Weights of a small mixture-of-experts language model, trained from scratch on English Wikipedia.
Size: 9 layers, width 128.
Training: a variant of Muon for the experts, 795M tokens, 2897 steps.
Below are experts of layer 3 (counted from 0) of a mixture-of-experts language model. Rows are named router (the router's row for the expert), gate (a neuron's input weights, with its number), up (a neuron's input weights, with its number) and show model dimensions 0-127. Each number is 128 + 32 x the weight over its row's rms, rounded and kept within 0 to 255.
Before each expert's rows: "gets" lists some tokens that make up at least twice as much of what it gets as of all text. This comes from a sample of Wikipedia text that the model never trained on. Tokens count by the router's weight.

# expert 8
gets: "\n", " ", ".", "1", " (", "=="
router [120 173 102 161  99 134 122 114 167  99  97  97 240 149 144  79  86  74 140  84 129 112 116 121 150 125 157 140 137 136 150 120 146 128 113 107 105 109 125  77 151 147 196  97 112 171 128 202 116 184 130 156 167 131 104 167 132 109  94 145  66 103 129 121 113 141 108 121 114 141 149 109 155 113 199 125 143 181 123 132 102 118 151 112 119 118 132 135  62 137 187 160 121 100 126 144 148  94  99 139 130 140 133 222 144 147 133 125  75 156  77 109 182 194 150 138 125 127 130  48 183 112 149 142 116 166 175 146]
gate1 [124 105 169 147 133 130 126 164 147 120  93 161 172 145 162  93  96 136 134 100 138  68 146 140  92  92  94 157 112 127  57  69 139 147 114 122 186  82 134 147 111 186 201 110  86 173 100 116  76 148 185  86 182  91 130 118  77 217 129 147 130 156 137  92 162 136 106 177  96 103 113 203 118  90 163 137 138 183  75 157 119 110 114  99 117 152 194  90 127 140 164 137 195  86 130 116 143 139 156  94 128 155 143 145 128 109 139 160 107 144 148 156 179 121 112 112  87 146 125 121 109 154 152 140 176 149 112 143]
up1 [138 145 205 122 104 140 145  89  89  59  58 202 148 128  70 154 136 148 171 113  96 140 126 162 134 177 105 152 140  82 146 138  74 146 150 177 122 152 113  71 143 107 116 153 122 150 104 110 166 105 128  97  90 164 188 136 130 126 152  80 105 108 127  98 172 138 150 164 136 157 135 114 139 102  31 159 135 145 158 145 125 120 101 155 101  56 188 117 112 140 149 102 123 159 145 123  79 104  52 164 102 134 146 127 144  98 111 121 137 101 159 148 137 159  92  81 140 140 179 114 140 115 166 102 160 153  78 179]
gate2 [ 72 132 120 178 105 131 113 125 156 141 104 118 144 165 102  97 154 121 128 107 109  96 125 149 115 105 150 171 127 157 174 126  86  62 117  89 125  65  99 124 116 227 158  97 134 128 117 117  71 105 148  79 120  89 164  54 129 144 128 128 148 139 136  94 104  78 117 172 153 113 121 124  85  71 170  90 122 113 132  76 116 124  95  95 162 111 182 121 193  98 122 144 167 198 118 129  66 195  96 156 151 172 151 197 173 153 105  87 115 162  94 138 178 149 127 109 138 115 124 156 132 152 117 143 115 100 143 164]
up2 [ 62 169 133  62 114 129 175  80  47 102  98 121  93 109 110 140  83 100 200  55  96  98 128 109 139 127  97 130 127 132  62  90  97 167 108 114 111 121  89 136 135 129 139 151 108 164 127  74 127 140 133 157 146 160  57  96  98 143  94 166 109  96  98  99 145 101  97  66 111 138 126 175 153 141  90 165 115  46 113 103 132 186  81 129 115 130 139 143 108 133  94  67 134 130 102 161 131 122 169  97 131 127 144 121 173  92 122 138 172 122  96  65  63 145  85 157 127 154 103 115 154 146 150 111 128 139 106 111]
gate3 [113 186 123 125 102 169 120 146 132 195  80 135 180 135 112 139 111 104 120 111 167 130 162  74 131 156 161 147 173 120 118 147 116  93  82 154 124 153  98  98 100 106 180 114  77 151  93 175 138 187 154 126 135 121  85 131 133  98 151 170 126 129 138 121 103  95 137 123 174 226 157 124 118 155 129  88  77 124 162 129 101  92 170 128 114 128 171 122 137 121 194 153 119  87 136 105 159 169 131 118 131 133 174 101 139  87 106 124 155 116  84 144 109 169 125 175 108 104 181  93 127  48 123 212  96  61 177 101]
up3 [136  61 120 153 170 169 125  82 138 146 159 113 174 128 111 204 159 117 115 157 132 176 116 181 116 147 106  83 136 148  52 148 113  82  97  92 104 128 112 116 145 109  98  87  86 161 142 166 155 127 162 138 137  80 129 108  68 124  48 154 134 115 141 143 166 111 169  76 122 154 150 142 167 155 127  96 122 156 135 109 154 100 132  77 100 100 116 105 132 121 126 106  87  90 144 191 127 133  87 131 118  47 105  95 115 138 125 119 123  67 102  72 146 123 108 149 109 207  83 108  99 134 129  46 105 148 155 139]
gate4 [163 148 144 114  91 191 170  82 152 104 147 118 165  94 154 103 106 134  87 150 135 101 115 107 107 133 102 109 182 170 151  93 191  96 165  77 106  96 153  90 139 166 125 121 104 204 150 128 137 163 145 199 173 160 136 101 100 119 137  60  90 112 118 174 149 108 188 129 134 125 134 114 114  98  93 129  94  91 133  69 132 103 115  82 143 121 174 101 156 124 181 123 137 107 177 119  98 100 124 112 130 130 117  91 157 135 124  78 100  96 201 198  89 148 166 146  92  99 121  80 177 115 156 144 179 132 121  80]
up4 [163 133 147 210 128 106  94 111 159 171 125 106 155 120 124 125 152 166 148  96 126  65 104 141  95 186 118 120 124 151 106 185 137 109 143  90 123 165 161 179 126  91  71 188 178 154 183 119  82 125 179 161 160 157 145 140 185  63 124 127  82 102 112 133 144 158 189  99 128 100 135 169 116 114 145 117 108 158 107  59 112  83 108 156 127 142 117 159 124  88  58 139 120 165 165 126 155 103  95 108 115  88  65 132 163 136 168 164 131 132 137  72 146  92  97 168 103  87 117 107 144 144 164 126 116  79 106 168]
gate5 [157 124  96 122 153 162 164 114 187 101 141 126 174 142 151  72 120 102 122 103 153 127 114 131 205 125  77 113 118 177  89  49 123 159 137 165 137 107 172 139 148 119 149 175 115 176 105 196 144 169 157 111 159 159 101  95 116 144 177 128  60 170 117 114 108 169 122 178 107 177 179 117 144  78 100 103  86 113  96  95  93 156 124 131 155 110 150 146 142  93 147 153 202  91  87 176 126 100  66 102 114  90 144  85 134 122 179 151 105 137  98 156 169 183 129 133 100 139  94 127 125 168 150 120  98  98 143  93]
up5 [119 136 138 147 171 136 164  71 120 119 159  99 133 132 151 142 192 137 162 179 119  95 141 111 128 169 112 147 123 142 147 133 162 138 140 117 143  94 134 195 170 114 164 149 146  72 130 175 152 120 139 123  89  55 142 139 128 104 146 118 142  30 180 136 110 116 186  90 131 175  92  94 143  83 150  60 156  79 181 140 119 129 129 112 116 140  96 169 111  76 157  79  59 168 153 114 153 121 118 104 130 128 162 112 138 182 189  79 114 100 142 110 101  94 171  70 127 111 146 113 104 168 112 152  98 188 167 132]
gate6 [ 92 178 119 173 106 120 131 116 137 162 162 106 124 115 115 111  63  97 110 161 134 114 150 102 152  93 114  91 171 131 129 105 142 136 109  59 118  71 124 156  87  96 130 148 100 185 130 164 137 146 134 108  94  99 146 160 125 195 123  86 139 136 118 146 164 115 161 112 119 145 119  70 111  93 147  99 149 110 104 125 164 123  72 182 114 149 108 107 180 113 169 147 134 183  68 159 155 136  93 157 184 130 106 158 118  79 111 108 142 108 128 105 162 209 206 158 102 110  68  48 154 161 145 171 167  75 110 124]
up6 [103  98 200 166 245 115 118 206 137 156 109 154 118  90  79 121 132  93 117  89 134 126 152 164 133 140 172  71 112 104 153  94  90 185 104 103 137 112 162 123  92 117  98 128 101 114 117 122 147 100  97 121 131 142 147 147  93 110 128 132  48 157 167 117 150 125 166 102 136 116 143 117 159 171 179 117 159  53  82 135 136 157 138 140 175 155  68 165 201 130  89 133 172 157 109 117 115 124 189 105 139 111 122 123 140 122 114 110 133  83 162  92  84 134  94 175 157 170 172 121 151  96 124 122  92 148 124 135]
gate7 [112 175 118 187 109 132 177 116 114 158 146 148 177 148 114 101 108 139 160 121 165 107  77  93  95 145 133 126 183 168  31 106 142 132  80  93 127 163 114 121 121 136 112 160 133 172 174 168 152 164 168 105 136 157  65 160  47 138 124 115 103 185  98 157 118 116 140 128 123 167 172 121 188 112 112 163  90 190 129  80 139  58 112 149 199 152 152 109  85 123 144 110 134 133 129 138 133 141 107  97 145 127 111 122 102 119 205 163 112 107  81 138 170 164  83 154 117  96 124  95 153 145 111 100  78 133 168 138]
up7 [190 102 134 159 104  55 100 101 145 130 131 103 184 154 112 190 141 121 133 163  73 133 127 145 132 132 128 131  83 123 158 141 138 155 187 150 111 103 123 111 114 119 190 140 199  80  92  74 177 143 122 130  79  97 118 148 151  88 108 150  92 150 146  74 175 155 161 113 156 124 116 128 121 152 145 175  80 154 137 135 124 143  95 178  98  94 146 115 104  71 162 148 119 114 115 105 141  83 112 107 132 205 211  56 134  76 147 123 193 142 119 123 149 131 196 145 112 165 148 152 125 129 155  98 147  93 151 108]
gate8 [137 141  40 181 117 160 126  82  74 113  93 102 115 152  83 129 150  98 126 102  84 124 102 126 134 153 163 153 131 201 169 112 171 105 131 113 145  84 141  86  92 110  75  74 118 144  96 134 148 133 150  99 131  98  71  46 122  69  96 131  90 156 121 128 153  80 148 154 102  91 128 131 164  96 104 141 103 102 160 104 183 127 130 138 127 110 169 129 127 146 122 120 102 128  88  75  90 126  99  61 123  91 181 105 124 113 150 157 176 163 107 157 167 179 132  88 173  75  78  98  89 128 110 163 114 137 163 103]
up8 [136 187 132 153 143 110  99 149 133  97  98 138 128  75 152 139  63 169  76 130 144 126 146 131 142 129 115 163 158 118  88  97 142  68 107 134 147 157 130 131 145 125  75 177 155 125 133 111 112  56 150 178 102 147  76 159  99 172 155  78 161  72 139 116 143  78  71 197 147 139 170 143 120  92  82 123 108 171 161 166  95 170 119 139 109 142 108  84 156  93 115 152 110 118 123 190 108 145 110 166 120 194 163 170 101 154 127 172 125 153  70 103 106 110  52 103  84 150 147 118 107 124 167 105 127  74 139 167]
gate9 [ 55 140  82 153  89 189 165 127  78 180 131 122 128 139  76 125 104 128 112  57 216 126 134 136 131 137 104 141 128 127 119 128 143 109 148 114 146 109 130 132  98 109 148 121  92 161  79 152 102 127 173 124 117 133 119 151 151 157 170 145  62 174 116 148  98  96 120 171 187 117 193  92  95 140  91 122  94 123 159 113 126 132 109 173 118 150  87 130 163 122 155 186 159 141  93 125  83  71 131 153 115 118 174 160 132 191 159 114  95  81  79 141 176 191 125  88 108  85 133 122 136 151 149 196  73 116 157 124]
up9 [135 176 148 164 153 171 129 137 209 143 153 134 137  78 162  74 102 148 161 149 121 144 125  63  91 155  81 127 134 174 153 121  79 124 141  78 132 141 154 121 130 122 125  92  75 122 118 130 109 207  89 127 118 122  94 150 152 186 110  97 111 104  89 147  74 114  91 126 120  94 131 153 181 152 103 114 141 163 143 125 134 125 107 118 126 129 123 100 144 181 124  66 105 134  77 127 130  57 116 106 151 155 100 132 120  62 134 135 161 201 139 139 110 182 119 139 142  76  97 105  81  66 166  73 140  71  70 110]
gate10 [ 72 154 108 165 104 122 163 111 133 154  96 152 175 156 174 126 118 120 116  81 127 149 139 122 127  88 129  42 140 179  99 129 105 110 144 132 132 110 142  90 186 134 169 151 127 165 111 128 112 114 137 159 129 114  75 139  64 160 110 167 157 197  76 144 184 145 119 162 145 124 188 173 134 115 139 143 151 137  76  73 159  60 182 126 128 164 120 106 124 140 176  98 118 159 105 136 173  89 137 123 151  90 194 134 131 176 150 127  92 173 139 153 163 132 189 208 152 108  98  82 147 117  83 115 130 145 168 112]
up10 [148 105 177 149 183 113  90 179 131 101 123 139 101 117 151 132 142 135 110 140  65 141  97 139 107 173 112  90 119 145 132  69 161 180 145  82 107 155  63 172 109 116 169 143 144 109  61  48 144 129 152 138 137 145  79 162  87 197 122 149 119 128  92  60 113 146 164 148 134 162 147 115 132 130  79 126 152 137 156 152 141 129  98 134 122 135 155 133 137 124 151 125 132 176 161 131 122 121  30  95 129 119 145 173 133  43 162 144 130 203 148 132 120 126  86 125  97 204 101 165 112 171  82 114 129 131 153 152]
gate11 [151 176 169 166 121 131 105 138  92 138 111 120 164 152 114  72  89 170 116  67 109 152 173  87 183  78 110 127 183 119 121  60 137 116 144  71 124 110 168 116 130 140 184 150 112 136 140 146 107 156 130  83 100 163 146 134 172 138 179 114 117 175 100 109 128 123 190 138 160 137  62 133 180 111 134 147  91 166 109 122 138 165 200 122 178 123 127 159 166 148 171 162  91  78  89 166 189 138 142  92 154  86 124 154  71 112 191 155 113 107  87 104 189 175 129 125 111 112 109 108 149 139 115 126 114 142 173 120]
up11 [141 120 154 159 118 173 123 133 108 146 142 147 126 183 144 107 145 132  80  96  97  69 169  96 118 134  91  78 145 189 109 133 161 135 146  96 170 136 127  75 104 122 219 123  94 132 137 133 107 113 124 108  82 162 103 166 171  83  67 130 142 148 110 149 150 144 192  36 108 105  74  98 100 187 156 117 145 110 138 147 124 124 189 156 196 137 173 101 185 140 110 108  74 109 100  78 140 128 146 150 128 117 107 166 104 172 111 106 138  85 139 108 158  67 164 156 112 109 120 131 114 147 160 165 118 159 177 157]
gate12 [156 129 120 102 116 187 117  81 146  89 102 184  75 188 123 146  51  91  95 124 116 130 162 154  89 131 100 142 139 128 178  78 156 116 151 114 147 117 138 165 144 175 146  89 114 108  96 131 122 155 156 113  90 136  94  79 144 171 148 140 130 157 139 125  99  96  90 157 124 202 108 156  91  82 107 113 105 122 119 162 112 154 174 171 137 164 217 150 136 156 176 123 148 118 112 215 110 121 158  94 129 117 130 151 104 129 178 153  99 106 126  94 188 146 189 110 105 177 117  53 127 136 147 144 163 164 117 158]
up12 [ 93 127 138 190 195 129 115 163 147 118  96 145  73 123  97 131 147 165  76 122 127  92  78  74 146  78 104  96 127 108 154 122 176  93 122 141  98 156 115 103 132  97 157 102 139  81 122  91 109 160 127 153 121 114 108  96  70 109 150 125 117 164 168 173 107 212 179  82 108 135 161  81 107 138  94 186 154 137 137 130  81 126 161 113 132 105 101 113 157 178 182  99 103 144 153  75 117 108  87 142 101  81  95 103 172 116 116 143 104 179 162 162 177 150 108 180 165 104 148  55 143 152 115 161 143 172 149 104]
gate13 [135 128  89 139 119  95 139 155 125 124 107 143 180  87  84  79 155 123 161 141 142 141 143 121  99 175 102 132  88 122 123 147 166 127 120 102 144  82  92  84 154 117 201 165 172 125 152 143  54 223 175  92 136 109 101 130  98  90 105 105 113 101 120 131 175  80  87 149 166  98 104 141 142 120 176 140 161 120  92 129 109 109 153 107 152  76  88 156 152 105 159 112 112 135  75 130  83 143 101  90 147 113 128  97 121 157 166 120  71 128  99 215 106 208 136 180 140 112  92 105  73 139 130 146 118 153 172  83]
up13 [166  93 180  90 135 112 128 145 193 124 183 111 133  73 117 117 156 106  92 134 118 138 142 153 114  72 198  89 149 133  82 131 223  57  71 100  97 124 159 109 138 106 164  78 125 118 135 128 127 125 174 155 152  63 118 160  75  98 116 170 107 100 170 112 127 140 122 152 124 135 113 137 168 107 148 110 156 130 112  96 148  88 177 134 111  89 140 163 125 143 148 164 158 131 100 153 126 153  85 115 134 102 115  73 186 135 126 187 157 167 167 114 112 138  89 160 109 136 124  39 126  94  72 153 170 123 134 158]
gate14 [134 156 101 142  97 144 127 116 121 163  91  80 175 142 108 123 126  65  71  99 183  96  86 100 145 125 125 136 146 166 180  91 113 147  75 108 120 106 111 125  45 113 153 121 126 143 155 163 142 136 175 102 140 164  69 136 136 194 132 120  76 121 102 134 155 115 154 167 124 151  97  86 118 114 157  81 140 140 114 105 133 158 175 177 242 149 140 174 174 120 143 164 145 159  99 166 128  75  93 146 150 148 137  97 150 153 154  98 137 129 135 141 129 166 219 144 207 137 118 118 149 131 108 133 153 106 170 142]
up14 [105 154 128 117  69  80 189  94 111 111 169  94 129  72 118 132 123  68 123 127  79 115  84 200 124 108 164 112 145 118  76 111  85 145  90 133 108 192 119  44 172  78 165 100 133 119 106 100 105 153 134 105 168 118  58 164 114 161  69 116 120  64 128 148 145 124 154 131 115 118 125 176 120  68 126  88 170 105 105 113 132 108 105 161 112 130 122  80 172 108 190 104 143  90  92 124 176 140 113 182 132 133 132 186 130 135 192 152 165 114 100 138 134 150 157 128 116 130 115 143 171 136 146 101  73 130 150 151]
gate15 [ 72 163 124 162 146 130 126 181 195 108 148 124 105 121  87  70 104 116 152 124 196 130 149 105 130 125  50 141 130 139  85 116 105 133  90  69 103 117 147 116 160 108 126 146 141 149 102 124 143 125 150 122 127 161 117 140  37 133 155 107 121 115  60 188 117  68  96 131 131 154 175 150 158  91 123 139  71 107 146 142 116 137 109 150 116 111 133 163 182 159 153 196 133  99 105 180 125  85 105  95  95 143 157 155  77 171 169 113 106 164  91 108 131 201 122 118 101  77 110  97 152 144 116 123 125  99 214 129]
up15 [130 122 128  79  61 108 152 153 126 126 105 144 127 106 122 146 137  73  62 120 177 128  89  75 141 103 173  84 134 160 123 126 164  93 137 129 179 119 125 157 164 122 105 147 141 131  91 133 199  83  59 155 184 140  80 122 115 129  98 131 132  84 114 108 156 102 175 193 158 199  69 136 155 137 147 159 170  91 112 162 134 127 120 134 134 149 174 148 177 111 174  84 131 160 172 141 135 139 165  87  99 125 132 173 127 161  84 125 148  53 137 157 143 150 100 144 139 118 144  82 148 140 141 136 190 119 209 152]
gate16 [177 213 141 137 165 134 114 111  89 107 123 125 173 167 106 117 108 112 136 146 128 107 133 126 102 127  72 112  97 117 185 155  97  85 159 103  84 115 146  81 157 108 116 116 131 141 155 128 207 167 122 127 154 108 139  94 136 178 126 131 158 158 129 166 120 167  84 140 118 149 149 135 110 102  58 147 153 140 166 113 140 132 139 117 146 103 105 126 106 132 130 155  82 192 105 151 127 138  54 152 183 128 121 137 148 139 150  96  48 139 142 175 201 133  94 179  79  82 157  23 101 150 134 153  94 158 160 148]
up16 [126 128 122  65 146 107 137 116 162 136 132 130  96  70 153 120 112  63 190 117 159 108 130 177 158 129 128 148 167 113  96 120 112  54 102 106 130 123 136 136 181 150 141 160 122  93 157 198 163 106 121  76 165  57 100 131  91 109 125  99 109 137 117 178 166  82 169 205 139 137 113 108  99 121 139 127 143 116 137 126 167  71 140  91  55  54 177  99 144 158 134 161 160 129 182 134 148 153 121 116 194 116 153 171 139 165 137  75  74 106 170  91 109 125 143 125 105 155 146 162 122 106 139 127 155 182 104 137]
gate17 [ 78 122  68 129 101 152 202 174 106 137 113 123 151 113 149 106  88 106 135 160 179 140  94 117 113 100  71 143 183  98 197 159 143 139  81 135 134  94 117 145 115 215 150 117  34 142 120 125 122 154 203 136 126 104 155 131 114 149 109  86 112 129 119 154 116  60 174 145 171 116 126  91 127 106 124 102  71  98 172 107 113 107  85 171 118 100 119 126 164 132 136 162 112 134  88 165 101 136  64 138  88 165 135 169 109 188 149 108 144 118 109 149 136 112 146 117 106  62 140 157 161 124 139 164 188 146 162 124]
up17 [138 117 147 132 172 132 121  97 107 135 136 147  37 158 158 130 163 160 194 128 104 123 149 182  69 171 149 111  89 147 172 153  96 118 143 155 113 129 177 104 125 189 131 140  97  76 125 115 154 153 139  57 133 141 153 108 108  84  86  77 126 111 169 133 111 114 149  79 119  89 136 149 138 107  88 113 150 152 136 176 159  91  71 126 128 127 107 122  75 140 121  67 136 106  79 143 168 113  68 113 175 162 127  96 167  46  79  76  92 198 140 152 107 117 121 115 150 148  84 119 127 142 144  82 111 147  88 128]
gate18 [131 149 156 154 113 160  97 126 147 123  95  88 163 161  99  96 116 111  97 105 158 122 111 110 161 146 100 143 180 130 110 114 125 109  41  92 184 149 159  92 133 135 105  66 130 140 111 160 115 161 138  36 161 120 105  75 150 162 173 116 182 165 114 120 117 170 161 174 146 173 117 136 158 165 110  80 105 111 112 115 103  93 126 118 186 130 117 124  98 117 222 100 186 128 111 114 102  98 142 121 126 105 131 213 117  90 145 116  95 152  86 187 136 142 151 136 105 110 131  95 126 184 141 132 212 117 144 162]
up18 [ 81  87 179 112  90 142 148 125  61 123 127 156 151  92 119 122  74 140 154 130 126 147 121 125 115  68 155 189 174 117 175  93 192 155 129 129 116 165 172 134 198 142 150 120 131  97 108 114  55 130  93  88 142 118 159 128  84 156 109 135 130 113 145  88 103 100 115 126 120  73 169 130 113 183 144 155 154 124 110 112 128 137 143 118 231 162 173 218 115 127 131  92 170 128 118 137 118 133 208 141 154 140 144 125 124 126 168 124 132 118 139 148 128 156 172 133 209 126  88 109  79 150 177 113 117  80 139 126]
gate19 [116 128 136 110 127 161 153 101 157 179  83 136 202 102  98  91  73  76 155 110 102  93 117 143 141 138 127 125 207 127 119 128 114 136 123  79 135 141  96 114  98 177  91 164 127 141 110 213 183 189 152  84 116 120 115 178  86 182 127 114  74 140 104  74 136 136 173 131 154 163 131 113 148  81 165 140 156 128 122  98 169 135 138 156 177  94  75 173 160 179 154 129 144 139 112 134 127 116 143  92 185 120 167 179 100 136 153 144  89 128  75  98 169 141 144 135 123 184 103 130 148  86 111 161 115 109 196 126]
up19 [ 72 110 131 151 132 110 132 129  99 176 154  64 157 138  83 114 105  81 135 123 119 112 138 101 220 113 120 103 125  72  68 120 147 110 112 114 146 200 135 120 185 118 105 141 124 158 165  96 140 156 108 108 164 101  63 165 154 150  86 183 117 135 111 111 145 114 168 185 191 102 192 137 106  30 131 167 168  91 115 146 137 110 117 173 105 145  82 125 102  79 187 154 193  96 115  91 146 129  88 150 137 119 156 133 144 119 118  92 106 139 115  72 108  94 133 125 148 140 111 133 143  83 129 136  95 105 157 116]
gate20 [107 144 119 158 145 161  70  99 177 141 139 106 157 152 117  90 125 128 139 132 174  66 182  72 102  97 161 143 117 114 138  84  80 118  77 126 169  75 109  89 107  87 119 116  99 188 146 122 175 158 171 153 121 152 138 127  90 127  97 173 109 155 151  81 118 149 132 125 162 145 154 146 126 122  95 106  65 131 176 117 127  80  95 154 197 114 107 134 124 160 138  93 123 185  96 138 119 140 182 131 168 129 138 131 107 133 107 150 155 114  74 157 178 214  99 101 139  96 124 118 191 178  71 179 119 141 140 184]
up20 [ 76 108 155 181 117 153 168 105 146 149 125 120 156 122 103 158  95 115 121 135 172 154 112 118 120  79 151 136 144 135 169 158 133  88 165 132 168 127 130 195 134 114 142 130 172 151 164  94  97 107 131 179 156 129 119 147  68 110 172 134 124 109 151 108 130 102 138 154 130  89 118 127 184 144 213 164 109 162 145  95 117 104 112 146 169  96  45 103 127 114  91 146 145 118 139 179 123 117 144 123 142 125 103  91  95  99 187 132 134 113  88 147 115 160 105 124  54 121 162 105 125  23  57 194 122  48 145 156]
gate21 [125  75 155 133 150 169 108 118 131 115  96 142 193 132 109 136 156 147 190 174 135  92 124 118 180 133 101 131 110 116 133  92 178 142  88 120 114 116 163 123 115 164 144 116 119  91 142 165 114 106 150  85 123 118 181 142 105 161 154 151  85 161 110 155 122 166 112 180 214 142  50 151 105  71 141 154 124 133 116 100 138 128 124 158 138 133 107 133 177  92 130 137  96 135 141  48  79 171 152 174 177 130 187 181  70 163 119 114  96  97 135 157 145 183 169  94 139  90 129 163  89 176 167  78  97 140 143 180]
up21 [160 116  59 172 133 144 130 138 123 119  60 142 145 102 132 107 135  40 145 157 124 174 111 133  80 189 115 102 172 155 134 154  60 126 182 144 129 131 109 159 179  92 164 104 140 173 130 113 118 156  88  96 118 129 146 113 130 125  96 154 132 157 181 177 163  93  79 107 125 149 125  95 164 187 198  85 141 124 120 169 106 104 124 117 107  86 125 116  82 102  53 149  90 154 162 111 162  91 149 112 129 132 106 192 149  84 125 122 125 114 119 126 128 146  76 224 144 146  86 132 144 133 178 141 163 119 125 121]
gate22 [ 88 154 157 143 119  85 146 108 122 154  92  65 163 150  59 154  90 147 123 157 137 126 100 180 195 147 117 116 149 107 154 123 129 113 106 110 147  89 107 104 170 120 133  78 144 152  89 142 177 107 154  98 131 135 124 166 110 166 159 140 118 153  97 115 128 123 150 205 155  80 120 171 135  69 149  95  44 133 209  66 193 128 129  90 147 111 127 170 129 119 158 124  86 175 145 146 131  73 150 140 148 116 123 102 116 125 114  98 146 163  80 150 132 192 143 158  56 144  92 102 148  88 147 170 153 173 108 135]
up22 [126 121 102  79 146 130 160 103  83  74 130 167 139 128 121 124 145 127 114 141 134 104  76 174 205  89  52 108 127 119 153 183 126 112 118 138  93 127  90  92 118 110 113 158 125  55 168 161 135 152 161 114 129 149 179 139 114 120 184 115 161  95 183  88 142 146 121  57 125 159 155 144 137 143 147  94  93 144 158 115 142 148 103 128 156 122  71 111 128 121 149 124  99 163 154 164  62  88 176  82 184  94 137 150 130 117 111  90 164 160 153 172 145 124  68 183  89 158 150 151  86 144  96 157  79  95 185  94]
gate23 [108 143 118 165  90  79 131 107 122  91 164 169 218 137  46 115  70  99 125 101 116 133 142 106 178  85 133  90 188 153 111 114 101 104  87  73 101 132 136 138 161 105 179 131  99 140  98 157 148 138 138 124 135 113 107 103 105 147 107 109 147 152 144 135 139  97  89 171 135 188  87 192 126 126 129 148  98  99 154 147 199 136 153 154 126 141 104 107 149 139 108 171 107 117 134 123  82 108 207  93  97 142 110 182 137 119 128 125 135  75 105 129 170 164 215 123  98 109 151  98 177 125 135 155 161 126 177  63]
up23 [137 119 146 122 123 127 161 122 134 108 162 133 135 198 163 103 195 114 127 154 124  93 184 154 107  79 146 128 168 175  81 136 117 127 114 106 149 145 113 160  99 153 133 163 176 160 133 182 139 161  70 161 160 113 100  79 117 166 173  66 150 114 118  83 115  87 108 142 157 142  97  54  97 147 212 121 127 141 139  91 132  78 104 171 144  95 144 153 152 161  85 118 120 173  90 200  52  73 168  77 126 154 117 117 177 161 135 188 127 150 138 123 148  63 118 134 128 113 104 160 134 143 123 132 137 144 127 159]
gate24 [109 165 113  76  95 130 133  94  86  74 104  89 183 100 143 158 113  99 136 143 187  97 133 112 129 127  66 161 151 102 166 130  85 109 122 104 117 128 114 172  95 128 124 119 143 148 153 172 132 131 160  64 180  87 185 145 124 129 105 154 106 164 132  89 117  70 186 158 134 125 136 145 128 115 213  92  88 139 156 104 125  93 144  57 137 100 138  93 155 144 155 170 138 167  92 169  95 134  95 125 148 127 141 106 143 122 105 110 131 129  64 168 140 174 100  88  70 111 171 103 114 116 131 205 160  76 185 101]
up24 [ 90 129  72 150 134 141 118 118 125 154 151 168 126 135 133  95  87  79 132 108 145 179 122 172 103 111 226 112 106 132 127 156 148 141 167  92  69 109 134 100 119 114 134 118 134 120 113  88 127  92 134 180 140 175 129  78 121 122  81 172 117 114 131 227  15  64 107 122 182 110 162  74 165 124 134  77 104 132 180 119 114  80 146 135  86 160 159 113  98 142  98 110 124 111 165 145 126 155 135 130 115 138 155 163 102 141 118  97  55 178 103 116 103 134 131 130 103 116 131 120 144 127 157 103 205 145 108 116]
gate25 [144 105 121 155 116 172  96 114 104  99 127 140 174 110 126  96 100 139  90 154 196 130 101 145 108 133  96 133  98 154 128 179 116 145  88 164 100  65  96 103 149 194 150 125 108 138 106 194  93 153 136  64 148 112  92  85 111  93 112  84 103 123 145 131 143 148 203 200 116 142 112 107 116  88 177 125  88 113  66  60 139 118 129 117 185  97 189 129 181 146 197 174 183 121 102 139  97 126  93 112 138 106 144 142 110 167 135 119 147 204 116 172 119 165 195 128 130 133 141 134 124 117 107 139 113 158 168 129]
up25 [ 82 142 102 120 115  52 182 164 183 155 148 123 129 134 102 144 104 111  98  86 113 142 109 123 122 184 139  86 116 122 130  79 101 111  68 190 153 135 132 143  88  94 149 184 162 133 150 120 136  99  84 173 101 149 140 162 205 116  98 118  68 125  88  80 142 155 114 166 145 171 152 156 138 134 115 159 132 101 173 124 103 107 142 121 143 136 115 109 155 102  93  98 161 169 139 130 102 166 109 131  89 168  97 146 135  97 109 129  92  47  91 138 185 107 104 145 146 104  48 171 122 168 183 182 155  89 166 134]
gate26 [135 174 169 200  74 114  87  93 170 128  69 118 183 134 101  59  70 136 180  91 132 129 170 198 143  77 130 131 130 147 156  96 117  70 157 115 118 108 129 105  98  93 149 109 141 169  86 187 100 154 153  93 139  85 115 163 139 164 144 157 105 136 133 143 214 122 100 153 132 138 107 156 130  86 143  89  88 107 129  94 170 138 136 108 142 122 148 124 123 131  75 132 109 121  95 140 149 126 118 110 138 153 143 140 172 126 107  70 145 163 114 162 114 152  57  53  96 117 113  89 133  72  77 143 141 139 147 165]
up26 [137  97 137  82 121  57 106  87 153 142 145  88  90 139  85  99 117 182 181 113 103 139 142 143 132  88 161 125 161 141  95 155 129 137 151 129 148 125  49 170  27 151 152 132 170 127 146 140 132  83 167 135 170 153 145  87 109 114 116 113 183 111  82 124 126 160 146 115 146 147 147 150 120 130 128 176 101 104 156 123  97 130 150 105 113  77 118 112 124 130 110 153 177  71 111 152  88 124  73  93 143 164 135 173  86  94 154  98  71 106 166  88 159  99  90 164  88  75 117 157 180 104 103  93  42 129 121 151]
gate27 [ 48 185 115 153 131  89 170  88 102  70 116 120 151 120 100  96 110 148 142 130 153 139 109  54 118  87 103 138 139  89  91 131 120 155 130  94 143 140 162 114  97 138 119 135  99  94  52 197 162 153 145  98 156  88 111 145 122 174 202 156 111 154  93 183 114 142 117 167 155 124 153  87 179  98 172 172 109 163  99 121 159 125 105 147 128 144 103 120  62  97 124 213 138 114 134 124 145 143  69 129 141 126 144 134 116 147 149 100 122 106 118 170 125 125 175 143  94  93 103  66 108 118 162 147 117 193 142 194]
up27 [164 111  87 112 125 150  92 177 106 118 139 122  96 142 101 161  78 120  77  98 147 146 142 150 112 165 141 137  60 111 133 141  97  93 148 150 103 112 133 172 131 159 163  98 144 130 198 146 156 149 191  97 115  98 144 110  93 107 170 167 156 132 179  92 198 134 124 169  99 199 113 158 138 126 149  72 113 170 173 144 115 180 151 120 149 121 114 191 112 126  50 114 100  90 121 164 188 103 155 128 114 146 111  98 105 111 162 121 165 145  80  99 143 102 162 126 191 181 130 131  90 156 131  59  84  89 109 106]